Below are experts of layer 6 (counted from 0) of a mixture-of-experts language model. Rows are named router (the router's row for the expert), gate (a neuron's input weights, with its number), up (a neuron's input weights, with its number), down (a neuron's output weights, with its number) and show model dimensions 0-255. Each number is 128 + 32 x the weight over its row's rms, rounded and kept within 0 to 255. Numbers have three digits each.
After each expert's rows: "mostly gets" lists some tokens that are sent to it at least half of the time. This comes from a sample of Wikipedia text that the model never trained on.

# expert 116
router:089147094173137165086144112088089188087152128131094136119195138066156134074180105122145090083074081166072151168134074064162119147108150148072128112109191124197135105126148192101132129099098139152131127125139103166118116151070125145167097167101158076129111100122132142139139154110067115174165132131189152156143124104128108152139122131151161122122144132184116179117065084158142066148105124086134120089181181166094119196120141132183052165124098115182135077141163087121072186092087140131165134102132136128106083164138160117136153111134123180133155137165132128140122189088183139141128134151129131083167103088097136110117112126105086174147190179095131171090159140109107164147137130137111156093118199118162180093164129156130185133102148098067170113118092083157127130188126147
gate0:123154060126119076146146126122116119144117146147103159118151169173153166099123134105141154139145094159116123130114101097145118117102139168087136048125146120133107137121134161118142157082144126173173085164181126136123100111177049104069106221145117182160196106126164110177135115139083180169125182079167140129146112122128158171179077155131074150077148048089150137123122093093104107123076117137101131167126161110120093152161050174148167078114145152114166103101181157134099088117126204114052120132070207131122111163124129104102117143099104105083137096122117147124131100171171151108158153164122115191108125119167119110098167113118081143119149149202107171169054156115135150113116149160158091105131228131149132144086134114084141136139132177111147124113099108137129074153196115
up0:123086175110108100128176119110124117075109130139097162191140172150108129108127228170100127067168136087170141187156161105133207125109123102111179124058151107095140157062159119125132198092141089128066085111137054109123106165147110149111145145123161159099127093125183160131171149211126104144066153063103129200127167126142127120097068154104159118089152122111106150120131072142151133129115078151093114091145138065120067082116106112122173182123114167158130158093116169132081162142171165146163141166129169075176096174146156112164126171138140091115155149108108107099139142158174105119153130113074131128163060174156143079150140145114098081150084122122089155124109138107161123178124111106116139135085154133142147137145141141108180124100111179154111107099097073094144159156147202
down0:163103092055131142161134079159187111103109105074073107129136099085149176131098077160147137106097087060100142146158107115168174075101102169142144140087139138121105135097082147177145144103050147126139162151146125104107138157145156156167174160052110126152093132124162217111132108123152068124103147126098127120107131119204115148085158050153182168115115065121134150143153063060133108149107084144175123132087153134162120119143114223130083146106134189107127115115156124114063089072140093166198089129149130104132098112116078141133141151091091139160173102117111120103110152175101076136195128107069166107133086181134168188097098113150139124176164117108076078142129144127150119135097145100187082091132150110137157135097133124120137136178119090117137138140090156134108168098137123
mostly gets: " Black", " Red", " Big", " white", " black", " Blue"

# expert 75
router:136104136113103133151113184137108105100178146120213068097123109093132139106116167121220138091135073115151165134147116131159117195192155147119173152076095123143201128092111086106088098111135100144115147154147128142145127095109099096104163108113138132099109114089191157101150079129111135171111117110141125149042091160150107121168090081142155135114191132119165189154131118131112118126119146139136150134162144047140104118122126147193055103091116169191082116080183071132153147113101151141126133224094115218103112148100129111136135153108091129136174148167068152173114083100178064162103106110071110144122172098098149105143123080163099133047149126160116157104118122121160102161100146191176147145098122105134124076109145171160159101120083093189122133136140145144146135106113143
gate0:167151081141115089172157124120127142121138145191120129074096113117166128121106142149131132156110080113083107188129142113129115106160145094108117155095134161125184168122113089160135097144135097188113084129145171128085097129082113094144149094057151160135087144119146154129160161092139105152093109098124151083130122111089099151134131124205137175150134127142124117130102116142069092100138135179152086148101163135060156151157147136193166185121089211152142103125172136172068124121133091161123133104131124148118133209159125119124062118142129112165179158136131195132114090125162139103178092167152108138095145098136114193192111157186136153087094111130056162159092172113158175144174151172103090119117194163156076052122180155122136109121199149157145133041081179093163126117179147
up0:083118117160074127133093114102124152105139116197078107122150147100113152106081103096145121090099145147178149169168132137156075112159093102154089199155151136057093134126095115158174130092076145070156113156117198107133128085095131139163032162095095137121164094113155153100169108147103157166111160112169157070178118112054194172096120147125105136187099181112120151153161121118116149169058195157170087140132117120073119163128135031145163131137086139120094118097181137141127162133126123165140154134147116101122157124191078128151096150109150108073182172190108166122156170074119123181154153184125128135100128164136151197109103090179194117171131085117123144136129118159143144124126192106110120089113129116147125119178106135153120109134126149066093115142134128099194101115139123
down0:110083134142090059070108112185154097152143117132170059113139066115096117121129064081105127080182136153127129155132115137125090133179119156090051138186122141114179181103084116113073117100148145121157143127103083164111140083148114122176138174135116124187127154092142140095159134076188173099100087147115133114164101155160115107131124129106156115147125098113113132088149106093131158160145142136138119175189146148122117151163094120154121048101167129120108160164115087123104148090154065099086081121154161121156147121096234116053116144145112190136131156138116122113144083101077142104107213148135112159120082091126090137108158182120131181188105092101165181112093155157107100144121130089149124114138126172082068099114027135167129152120165170121111099110154190154095139147115103
mostly gets: " ", " head", " water", " air", " \\", " Air"

# expert 89
router:091174113107097112162120122113116087125152129141144153097139154099124122046130125122105104107095123155206114157127169136097137121122175125138100178059146187080116141131122139130108133082105137088158165122107139070129173127128116148127130148031131201156137142145134149150135143156141136142079085106166128173085085114160159103123158126138164138091096128116141170131148121100148198103130137090083130194153137092168064081095092133149046183082093090141091118130145136090109127138172081167085074173119146085134077138140111090127154172127102132148126137074127130096186097090149126161115091201128099154117140127139134050128142124121127114165096194093113165134087109150118132104167177156164084108117145091092074109096080165107115136169142078157126075197175159210071153139081099
gate0:102117214078119153158055130116106117142104074181146126170158132092148118106133169149137198101158134088105101121127110200074098133143129100099142115143139094119155119158108112151182131163151138089114106100126113058123126125089130102124072092151127067084129169132107142105134137127178128117173096121098104121137180135043139171067091143158128196137113172076133113155139165184106110131211126166096127127116101116171084142161135095135135112141156122124105095156129109170146158209072177121137145129156076095136120129141110083091110151115093139111168240169129169077105090108134107108130167172191139095175069087081103074146081091103177062169135105105135146091130123137160100115104160105125149153122074090104117120135121092124104179073171149125124101120142114089153149128100147
up0:129135141122112141173132144129120153101048080171067199114188133131139110026149130166129196102074108095117093124122130146091168103109166116100142099049121106121107170104080127113139160155079138148155143167212098118137141125113164091145116145124137148159213113136161133129166118121128120092094105105131149095126125095149116149144147104165153140148150123099182082169179102164129118121121120197096114151115139118180147152127112131157165161133142142083055118143168090106116060156079124163115119132145164102088149127134079165086143215090138100147126131111122121115146101099153110091125123164187146106134168107173129124153139134093144133177115103140093087114110081180154184090079172186089193132160137063133093130153196147083081147111110074110168102169114127165169115067166148
down0:151125183147094110145126146173111099103129080168116157122135075097071134120151163117147121082106149069103141081117154123133109121051134097147117082109134066105051134139151154126115235171144096145118156091150092138095211082136138086126088093092158092124169167099141150148136125135191112144127134114110124127124141147097120054121152214173136153159151156091123147173147117119157170114156089163126146125113087174134116140035159121143094152092079147118093128163083117118085114153168104113128095074179090100161136095109105125109218221108155134167106171087150143083072151126074120130092099117129065167117135109158148157162139117128165095179125143162127116144145129143107109134100139073140124128127080145086121172119124089151110108086152054145159110054163118129143134133112090
mostly gets: " Website", " Coordinates", " Phylum", " ISBN", " Clade", " Genre"

# expert 80
router:100159134112134108137089118126097133152135174163182098049085109108115079162177154108127077128145159102132140169120153159126167126070146114102083109151182118042184092085167065159145124102080140179175176136096160093137082065127142164107124170143143150150161125166137104190139061103117133112088145114090164113086086140152112156099039187162184088095148098122113114190004168132114140164143130136152113150111109130115128143100074115136155176133071088191170154130103185120114080093135140163122095093117097109114119136079138123138186087157140106173087071106173146114126116126149176090123112137140192156112145163116123132121095095099125108146181118122123130122105159121139093143119114143105167125187167095080132163136124126187131161105146096114077110132129139148087119156118096
gate0:145130125116130144146159104106178175125133120145112148088131236076155134160137135116131111112077104131115133119156107122167158099103109124088060116149118128050165109158129111170124139131156118120164186104138126119135104139088125197143122199129166159178104160125122111107168123149140116132115133076156183123087104117170074170139139125151124112161092105113169081132134151110066160137152179102163128105175194165115124157134146127159082161121134148083114128041172130174122135138083195163120084149139123143141118135166066126147168120204153089127143176092198122139160125108123152130188196096084179118090128170108177117131139188162161146147123046138078161179153124202102067139154152121094154132176139096162165150155179126150124165138105134103150056129153146142091135170078122
up0:066075141146161116076099118114146093102193142171156132090115110117110132136187118115140121123146105099119114201142146073105131138102113089136124116126159083140127145089137140118150118171092156181107186095063164128062088062140156131141169147120125109156131083144161147151100123114096109112106117165089128106087117154175101128124071107136150093099073092139133165161097118174130085154117062121135149122151090124139113104048104139072177125133076128140174074115064171154161116111135130153159117071178074079166097164126128104116087049156129152120172059091159177152099180147109150081065116105187177111223092172118132165115107086166141104114136138135127141060125122115113137171118062168124104106167104132116163103162136092148144115095088154113138164123161099079094171109129098
down0:167163171114159111105142093130119142097142173118144189086131170145134096155138180114121107075118097141064099067144156152152146129123077103060104066145143125117201110162117091129097161109147106178152126167151089104105137143065117152104131114210128144164160139093106093141160164145100111137139095132138189154102133106169094145135108165109078129162131104116169124159117137139112142167190095152110185115095170187131118147105079108113146114124118077099110123051066095138150085104088158133104136135114181091092113168168154126102125109184133147123146152088143067121163091153112177120132165148116170083117122169138156096098172134138090118140189074094138162171157146127102063103072148155129187108174114044036201139087101159091141162100149162150155104118111105152138107164127169
mostly gets: " has", " have", " been", " would", " was", " had"

# expert 16
router:159141144136128033113069152108139153149148146173163080123168078097099131109089119116118062147117161135144157114161071187168146147127172085188169117088131087170091176155173141114111133136143151125140083120088181142110081076157134110127097141153151110094126137141183149139116155138138177112113092163130192134109150145163133133147102164173138135099180151108084111124124177112104183070159088116126171147082111163097157157129190189118081095172139156125095183098082091089063170185081112159117095121129163146123165143159167104129115086174112137199120142131128133180123063155174166140130125131073197102075102112094145101137164166111120117139185112160083100085166085103133140139134139165136099152161143104196141087167202114119126123145109110162124127178127088106138179094133147
gate0:140127118107136107098132136124139101093135082110085143114200097125073114097187120151134103107131178094141127097124170121145111132167111055134091125176154120197184106173122170132139169170136145156090116093133135173122065076107126171082159142160079122080178101121110141119094117157117162147073101145171143098102107078142127110154133123145172134132195163081124178067070093142147180106171098149065151124106090143155124101182147112078119114138152149172105138132148053187074163184096133138143092088177099108189121119146176148135064145115104112181108096137136155106163134136104157153200123161098112141071127179166077114127073109099078099113113114156133066138041126143134165140088116150140167098107157150118125121127113135158144140108106087176096189168185080136100108142157131
up0:140090131122152139139092083124074168076188164091178105123099127059164155162159103122157139101168107077127125124142120044157162134144101094113158098095182151100100056119069108090102117085141073121137156121073083145181146129102093133043107123136158060145129171088117150120200130148160130133074101096094089162146107132070164140093151122132071152071059129121189110161167127117121142070166139170103141139134127156141129154138122122122148103154111108162130159117144115172115105086137188120123157140143108116103124141111112183072103063064170163118112129125114113077157133062126136133155178202129133160115161133123110117127137108148135120175103144149177131143136070137161103132082103102137168154126090074161116111176076177163109115064113171118149157065109154153088115148182101
down0:105145124131069100123152132166109127129081123099115133194113155158090099140045068102149173160183128130102154126068129062109141119147107074123107135160156146112159125086101103165116149090151096124101162185153127137103131131108113151106134129162134130145125095177173121131116117128154110160105096106098071162128160107130133137179157154100144110181160056084163118110132149117186162199153155119111164128166131128193093140165127143178079148174113149128176113050140146155144087125116158093084176141135051112142160149139187055103152111103108151157113098151214172141170087083118157158104117120083126206129096149100111137073060126168099119147102147109172141071081137165103104160120158132128209055171095170141195126144079180126163155144131141133114147106141143125136115133096144
mostly gets: "ij", "ew", "arn", "und", "ind", "ck"

# expert 5
router:164094137163063068124106149113171144131063095140128121167117119126123132093105154147096114090116184170145123091145125224093130178104144124115171081145160122098162103093055121131114093133155127094141150161184123079141164145127168130099153078160057154053123147079164126142145149186124133109161144125128137082180165201138078163147165125119167107188128102138087100112119147155085114150176101091168095131148137112135123143188146121163186083103184111069103093141094120119124103150117043118136143099127148123087096132173126150113157167185158142147182137138200099197106091161135178123139112134161094120138106128055107130102149141105115105145128081089064117125137093116099129125093112181099168130147083097118065164158141151174142096142128093158115089080175107108147129110138192
gate0:156134139105101135145095148134127105126148097147102204150147115144086147196144078110109104045128145112137089131054133167144108061136160189159127115160125132104144124123114122147097121187097176155086121108084159178134141102136150106114161152167102159170131161102156123091117116164120173140155129129171142139067185119071174123212084101125135166132132153142086150162152203139099119085082178135140146129138082104159101198089100139164124081136119141130119108175114113120156143135038143145114115156147151145113117105104099190169123152176115075143116190094121085112066110155110077108112076169182134123201094181164069179063128119110087151064106117110134143126094154140145104155094130121133107151148154106121120104127094179159172129088127206149131089150089141117102158186168132
up0:146167113107151146163102136125123130123154096111098140118089154073106127196107045094122122070121115088153151129078132173173169118195196155144132119085137097085150100175116125100114102118137161125136151117044119164177146169121143140127108168125112197142149155050129081095127133178142150108073076122141187158084152136086126090156147121134135130118155135075110150123119162156085137100110141139130133100133121118184133144123101112161097119092100174190118104131105132156162119145056110146124117082163169135108082095064085125149137163155119116159088166173123125101108096134116070074157080111149179155197092137141086155055151210133132183114159087100102127108104152082117074067086128137062138147163126096121115100163092215121162143119163163093128122088120077084128158135141132
down0:109064175137129126096079110124120129183142142139146137112143067141111139125143048121088150116113142114141101129159120100144136112139126063093083094121134105115064141116122157138126155116104127196168139069150161110097095177193177123114194117160090172118186128098067170177113064116099120133119089108157090154104103097127191166088168035112080097101114087156129106137068126161079132161110121124198129172165130137120070131168155192124120161116153178097160115127103126166169127120098142150128127112119105200106125083080115128123130154126141112098136118108121100110151122158117056162121092071099136227143154229146140166131096116153111128146111129132175090151101122091161102097154087139069157129109093092105173108161124115126112135129110190104088096107106128130171116082189114
mostly gets: "š", "ț", "ç", "ș", "č", "ó"

# expert 114
router:173115143089106134109130137099105185119101130107059128158187169167104141140171073111166113160103136172084116110153174145168152085103188145073112140068100184167124114189103136120165120125105130114128047095107108114143129158089139109074129081119111110159189156121142169114134124178138122100117104149120136097138145052191085095164155117074155094157097065074131136111138120140158109124124155116090073130114091120164159102132181059107156147115145107105149134139135129113160132101135151111153156171166110117106165126151136146135148136120143081118069113179075095121111145190155172018108128112131142107100152108102162170127183124108138163140075108095176089083171177134106126101142212088129110157158111014094146143148147164154109135148087158182143107167114167107161107112137144
gate0:155125134122149104139154102138075141166144138103135176114146130115131137155196122138168170173137126103174132097117131160096135122111157205107102105112152147148089170160187083161127135115135125096116123125102136144101128120149128176139126102104159115141170158175185111165136154151172152070172100134133120127104159088132061059126108109150147133110152130131154187155146136135081140148110120110145129143106125094081158095110130127126072174168152136135115131116097119098192160174117102124097132079089132255156129144099141140136085088141096134133120072158169044113141118132070139144140131184086110130076134132120144147156242173117088132117119139125176037139133162099091088040113158108121125137103152019148124159134164108092122115144088099076072198163112149162151126112163095
up0:158122139192147122125123160174117111125137125146170111118094111094113126158055113129153098091157151152154106149128136147162054158209137137138157102140139132147164108103111164146156110145145158167149123143183097134141071156120106081136083140109111142095061107065059124113081115030113143170139087111084158188099148140055153182122136160176084135143176167142139106087159156111145140125145108105103163137119163120111097174219110130126167116128078108160153115122138123117089148115122081160126091206115123122052123125148148142160160109171122168136178155082153155172095116104171124184119153116151123175154084137141130108116053111129143119089175143134084191156112097115149107175163087161091133181100135233111150093101105117151149069115134150167159087125144095099139118190115139
down0:113194105071155165161148100091162182158121101092102144196111127155108112154128097158091100088097163184131077133116108159118145088113070091153141149103151141099203154106085131096135091136111164174181106173143102129197147088059160130107127147073056168118115111140103133125137087150116136110134181132140137143142128157117143209127166139105108157142121135146091102106112148085136117089205160187078149133124168115164117125110120116131112139136118088131181140157158091143095084104096121112132128143098158067036148096148073066124152176140119177131105156127089085139106182151182117142150134095117104096211163136210084135141124123111114085111127151131136151097119117122164143128104090143162138167137101219116170109092092178073131106111213147160144115138162127103119102166161133
mostly gets: " 18", " Mar", " May", " 15", " 17", " c"

# expert 119
router:097113104129125217083124176150091172161145097133135119154037136101136143171129101100101186126111102122120148174095116093129146191142140138095142120157149115148135133112094130151154133204078140148162184122131090136105078128150159144149148144114082132133110132163113094065152123116184138170076170158072122129162115084091158103113075152109163127121180133163115137122149091159152073110135099213142147149112114123137166086080149178085136175107155099110152123209114060144122099166160117137145063058153104134100171154118165156056116144173046101194119097154129085103119135128108133157089117205149081107136095133157128091158093133147160147124108131163118093139132083098154171117181120187109139054102155150084153157143108135148170117087126093088134099158105085083113099093117125
gate0:136091099158069110122155143103133106049203126054166117111124155082151158145128159076158101189082108113104101116108117117119151132108089097099135088188141152177081108126121086162122158134091141123124125078127129141125076129098091130210102088057067132113183137126105159130163102120156148159111098177120060135164124102085100127114039148121134109116087144164125155096169113146165116060138155191159111192141134125114118041044149121151125163118145132185164083124125102121151152131138115141120059104115086103172142114092140168092123143159124117159132082136122115136120147118134105117102133148131084152120144210133139106171078066166147091108110103094096136207157147096104124089134122141096113134108076094069112047110157124141176129123121054159123115123135073129142106123149122
up0:205110123117137153105118136155111105080108148194123148139153148131152163119126047133094139086207179113145127100123167144135190085141181116141133163169129146186177126191087099143068075127137091128083089126132157132116167126165125100123191133140099124148124132118101110127140098128137155124159151141101115109125157121115151125107142101049112125142146145118105105129176169126140194157155149100149153155155111147095143206211057145167147120141134128123114150085131127078107065152091159119140133154119156135057143150046169069126100106135112127062099112179138104099112107097136073170133081093138146100052090125168116137074140098157096177117149119093132182031169183144170106140146167055160160173134131127145132114131087125083098125141168104174139124166103096087120166110123113
down0:167095161182071116118183157056108076061148157138146156167154107128111097201126117127100177081145109070108150099164093160176161085160119165129105148123131122111146116141160128076167119115155132171107116130131126149112162142183121113074124040121148145080118088131093142142146161129133153207129124148136103165143101127136173097072159115090097120123123108137071104141128145138109188096147134100126153080136095135144163132096109115080093154113136136076202157109130095106157128155176057068089116120141094058118135114142095124104099116081127145184142169083126082157048107118120117152131156156111186160067155081117135165119147153119072101153163151162140108161152144128146137066065133074078088110129169115127135118039109141109169137145102087120089179066126109146155114093162099
mostly gets: " when", " with", " while", " if", " including", " at"

# expert 111
router:190136154123077073151106183165086118088118088114145165132125106149140157182146185182147115149119167116179099046157103195084124135169149116156135091152101167163172154141138124082108082124135101083135101133139125134112162047123192151087105124119101068097097141142132122151168136157138116133145148132109188134135179178133102111140071159098119151099139150131111109134122139114146206123136123135136145088196100176084141154105139133128145177127091173105084157171106084168094149188119116137120110165146167126118071152150129131116079092175064161115112117125102061185164133155165161154132115167149186178129106126147094139196111107147090107056044112120118173155190109164132132160093161141092128111163092149130091165113104154161093099159158161135109147150137170146196106119161175
gate0:141130097127163178157100139146150101135069114118144160136100157116122124155183095194147078147080149109172115115083081176161175086125131147129188072178100105117147166111141158159095137095153133146116134112073150168126145144147141090136085092114155117120100098140169102102098125143120134128144083119097143094140137193132131102153111125170140123148152143101101094138151142205146160150063117127081102090124088120168153180079123132093132157165161157092119194125122136181147055167073118186136099143150066188145122103190017100140146121111134144151080136136170100157170110111150114163133175102079158106214136117138125131101158137085090152120062167161115155129128065182135120154116078137148183145152107111111142135142137143154137087196061102067163059165143152137141116102084107
up0:114130129158115131126104138132148176091160160123164134131165103082130167142094155069125147170129080060113128100093187219079171138138134116101177130072132139126128122129087149128115136088110087130139096084121130153108114203154138183103083085118088102108121125047103102085120131129151141124118122109104134124127131111207090128148052108164128108109181128122116076110148173159117144126120122182052138133138097145136122180116126127127142164147122087180144186162115151129111066112021155165112117165113120148139121131178104092172150115100114126151108108175159122159153094148182133111166142111091126155164190075188108138116207106111066137146158127156155215111108086166145102119124117219155150138136139084086155156080134193095108102175098093134116076148128109148117073112122123
down0:120171108118096150150134105141108159066137140132144137116143117067068079068159119074105147117143171165108184105085154085146178161108087141047157072073163163101123094124104125109132148122100113130193192085102123129131121143104140086159098131115099172078117158053134104186106167087145112153117107156178118147137115168167100148123146084144124100128105149143120107098137180131173147088135179176138131085057076043131122168107147117051122121130119173152167165144144141150155110176098111139147114074139082072128196115123091107156118120149149121090077127138119084199210172161144072056145139119075130153143099131132131117147053115178138097150133124140061130127148154132165143151076106135122171127156119131128105145123080078130122183137127070185133144106143101119098110135143119
mostly gets: "ac", "ob", "oc", "uc", " Mac", "ec"

# expert 38
router:089213065124112127105148067220192087143149131155140084094126152119078124084131125109097188154128157133150108179158134077096112150121067073143078126174135116144154104178111129150104100123174084135114107156103130149125108113104121083149153146190100106110118171113106153115168167128176189090163148139172123168123128125122140143127069120089129084070141157109103182075123162102154125156100171134142081098101070111091092108191142085132159076134105140122169158154199096165075128160104149096123144102148128128134150114136153140150116061087099111119081150194136113096155173123104113101190151127118108147080134121173120060201110117109107164154148117096173143182188135126136133123144165078143135115093151147149134116092186116050146181150149128159149157119101137157104080141180115
gate0:121175108085130140137094067177167126093150155162098132147174142120110115075120128146152153142122108128098075160112118119154111086089112144183141111113131094100141137114120102132083104100148120185101087117146153158125113116157150136119060159151127069192134129102162140088129176190064159118149124115150106157177115075118158167080094143109107156113159125056144125152097094134110142121161015163113133044092099136125109122151161100202170102189160148170102092179149099107067182121088088084106190215171076136154175115115110124127079102156104150066146123149087133143140126171154094144167114092078122138152110077082104104149117102143054149144098123126155123114180095131173153144147194109164170118118133095157156119135167169132072111157119144140118132107075132089146081115141140
up0:173113154108121158159131128160081118164137049110120113153098123117149123132121090133146133143154080091133083110078030129208104114145146144127105134118149183138110126092131109113093159113109106125085121119124139132079095102141163167145084136125092140123057172078095144172144147202138166140148121091061064127086142082093159171118133110149073070181161088159117140159163066127157137119142112212097149087052118135137129138163139143084112134113219121117095163143108098104077105159158080102136056090169111161163219148133123138119058148155152099148115148111095156129148141116172121121152097099102040089161102154070107151123126135144184143106074133196071125163127092124106127131173116107152164133083133134125108116084115096150126090089135126129086149117124117142153119101108093
down0:067177136127153088086174082112175134090144191133096128162145151156109088103120135124071212101095098152133109182140140127129145162154123121147148151122081139117152095157131134155120090177105132189086085129132088113122114178123107174109114101153179126149100058151153146061080149152109076092158195157176137178123153161157087120105085142072127143067128143136063115118116153160100117062109127084168106068125137107101094087166127098211122096173092145163094132162139149124108119113094118056122182133161141137118092143171179073147129070118114174086183102177088147092152180129121076095094130157135121082103125115160126069103128162091078135154109129067175145104148155124136128142137128140103100119114104164193154153164093142130119135140148148155146076125137090073080139071139149
mostly gets: " the", "The", " this", " The", " its", " an"

# expert 71
router:055150091143146140170175039171112159115140060116124143119111162121063112069181112163164125079105177154134103121074115102146117130134115120088090080087160134133120156127160111090102201092161104092115114115070168159137104099090086124161084159123151152073086150124169152140105170143138140095125160129169109173162224183079099096151154138170136125153141168175116138097085124080124100129152162122128093131121096140078141136145115117111153114128144159194120090121168166138141169158202165098136130152107117125133098089119152096123116098077149186161126094089155116111131164155165091077161113180120102129100121094098124104119104130118153123134173091093142133116137131119191100168081086045114129141147176133158134145146129059171187203089149075173130168082102141152143121130088157
gate0:119132147137154124160109153122093110131148159119081101125096146117041185119145101163127174140094106125162097139176208129085119160136084083093114115141118123121158159186086181118158132119116130093097170096148085178196104157107092072131116178103125146109105137157161094111126184102129113160123140139094143106122119144153165115139155185088191150037081087169133135114163167063072072137128133097143124146107104157087141099123108096130191123161107123140151195078156138077126115114155127128150094137165100151143137141140101164118126074092091122154152140106084157109135147163125160132172164108165132126098151134145094124091099138087166104249109126099111040147141126098198151141156150136128104078181095068093135096146143051139122147128135135182108125146139093145192124161153196
up0:193130112120096158203099080093156069148097115156126123148139126073158104134141090126137163166097183170195212112108122148122113104152122158092149125066091122059164101135122129117161097160105091137149143088112198179091117190168174091110141155161115106119131131146128119127116155196088112171154146160129120099128137154070087163116148098160101154205155128155084123142170132114071147131120119096152123142126111118167094122116062141181121100148102092130081084115099078114199124133125085143143111151082082152136103095119096144078112152154140158137132108077098125133135115067122084130177122126119098097130151091146106155122180093058213138127176154124191154082144099107151081093057122068159095104116100109101140113101129160123089069112044138129153103124112130073122123107109113
down0:125098122124099117079132093044165168155120081114083125062115204158101114161125139163063136125133112163178008111126135141126177197119105110104080087148136139105156095132145102152155144150129155116143105127097092103120115125092084119154143161149134123087177144175151127118111158118143090110076125183135145153135124151104093096100157151167117094135089141154126150147130149169107178135116132140076198173139144116135086129154149103090173143091191071127107109172148131101156166171124120126138137089124184154114098110171123111130144138080153097128141109099169142154107085075101113107171127200205166134151154170132188161127146191078160172099112160077116122143167090126078084123151207061116134194107154102108100100105107063118160129103142143122133118138154089092101206125124146
mostly gets: " New", " National", " World", " International", " American", " Royal"

# expert 121
router:109091146151099116130131128078101151111157156160171121159116116127125128164140123063166085106129135156169166125131138082107166082112147147131078127119150180150135105124112144170104086125121117128123143096155123090156116167117126151086170090111161066094122175151114097076114062175121116116110177133151157161172141063083077113152185113086201162088157139150156126131084096173137091087110057150082126078148099155103175158131179183176137136072088175160085100130113142176069119125156129097158092145175135167121149149117095092157143160087107159047122119157105080163102129144170069110152094153090069144171199095135110145131064123137157105101100097148145148137142128132110164138171133132111117174134138133176181123094130179107106096163052123160143074211180113116132167100133083
gate0:157138101116155120100127120145129133167144147105173128111122129088125121135121154101133125092135120195141139118083160128150144157155127152109134070142064131152170149146161148182132191146122153114161105111164148133190097087092042107125135132138166129126147101105177116201115124115130141111178150074162125110119097126099154196126065149150091149091165094126167116198190109140155161027137130122157151194088164158118154140179135098162110128134094131098158149191138105208132175124140146134098127138137149150125077104094148190137194110091066144105137104105159156109068113141149108120143209122177111122103149163161111159162165217069157131038089125113137187186146158123126085126117126066156087104111057090164116148122134160133141162154120126129105111131105143168090114146172161
up0:147117153150110132124170153073101154110134138124149094121126180154101143174119149081149147136113101147131163079095116171145151129162158171137128085115050105137177171121088159185152208168123171114153149124138164148166126150126065137152104148125144050122123156136172084157156081142139146126155148093125162115124106090106100114136095204159140143156214140143136082203169084138164155041122103127092134178158192133140198146148115118134109154104107113119162143155076095193154151106122115095089114127173130108110150159077154105121166091120100193126100144113148124084081174165177071152110145128141073092121117119121123141140158159123177155080075110149092145162112140166145078149142131060116051097133038060122152155116141193126114142141149133178154101103113158091133123152110126
down0:159105121155102207148130135086117101064165115171129156122125069150163160119134074178143097200171121182114098129093097067092101140086080156113122124116130106198092110147161072140110163120112064161167178144118110144145117139105162121181165167137180129117082146121171119149143104154132106104055140096172189129124137210190080179132114143183114134140067090123098149119136155107147110152163097120178122131101086123146159121117138101094173128126113118139141118082148114121135149149115063143191156075090126066119142078096141126114075170188093122194168132093175092088157126120094101105144138105082143161122181122132138131162139145084125077100128121117122067158073142145112153126184173209142135154099095158125138069151114110114097085125129141139166149098131114160134158160060134
mostly gets: " A", "E", "A", " I", "I", " her"

# expert 68
router:127108156180151118104122138139059140117151175117079147118105174108078134135157166095085113113147101114134125105111162103112193069146189118153137171145140184139118091151169232080146153149143071109117159128154114102121127163131155139098091076103141120139137167105092118096118148094139087168103144145084156171105133116136204077076142218116166136089164070101153142144070099112124111109114136114133103087146154138129180102150122111140121055149189133134139124135102087142140102107152127098160102052165128080134144162112119063149129144151109192123134078110105113158192153152186103106111067073109095098113186101108097131112116143097110169098130108149100108093175099143104117064153106119143070125106115152174155124160106137101112177145179133102145120077132107050075111117185057
gate0:154122091088124114134175089097138111130132119144117137096126115111155176120142180126139158134117128151082105189113108161110125111045106153069155119132218067148136117164168105126112193144088100130167071157127090127103084158185134144141129128153180144157143139157122133208143149112086158068106076141117142111136089092166120127168164124098140167079089108181058054103223123101122140104203114149154177145184149143156074123107072119157117105160113162146097119093136194106156121180115146161111114066129153175124125157125140094160115136136118169102066111103150149133130061087114172140136111095114096149083136136169069093157123129090112137153127101125149111101135089144140082109099199095175190155083134086121166094113126147128140198126132157149145184093089168137081122136136118
up0:151095122126130161182120190175117234100163118141094138137124125177148218073081114075127116104119137122078161182121100131050084097134155092123135111133100143178075127183135173115106120112118131152180148128138134113093124124166155169134097130118134141108114139076113065090142129172107111160060132100127133142113109126144144143133111121107089192122163122134079085117133108123126139118146073121113136143145128147147115135134112135140211107107163086087131150152110112127117102194133137136130163138145158094105109112050149090161134153154151162154153093155165123060147111184141150077175066098060129142136115123133088110106097119145090056176106091134138129116107123177029060134115068140175147132115179175122162089088160097109116157136119083120189138097078099069112166147070112
down0:150077097125138175128143132077170133104133121168114123150140156097177114177125101125118133099115087161088138144138119129178145157072096128212155145099146157140102170064155150142148106185111090068125148142076170136101181109097119131092146092097105155134110077179152189103119084156127091113128151057126148107128131136091052116147051119100118133123165110189137084105145105122117127148157126139196130108165179079162082131095122156112091093112110159164098090118152075102101136092116134098122071102125117128098170214190103118150167075130099124077177116145071150141118115172092110129106141098138111154168163136200119109073071129129100144158145168095103152135098112076111080139111100157199070184051138072141147141134153127134131123132097147093177161161120183094162144099154128
mostly gets: "R", " R", " Ro", "S", "L", " Re"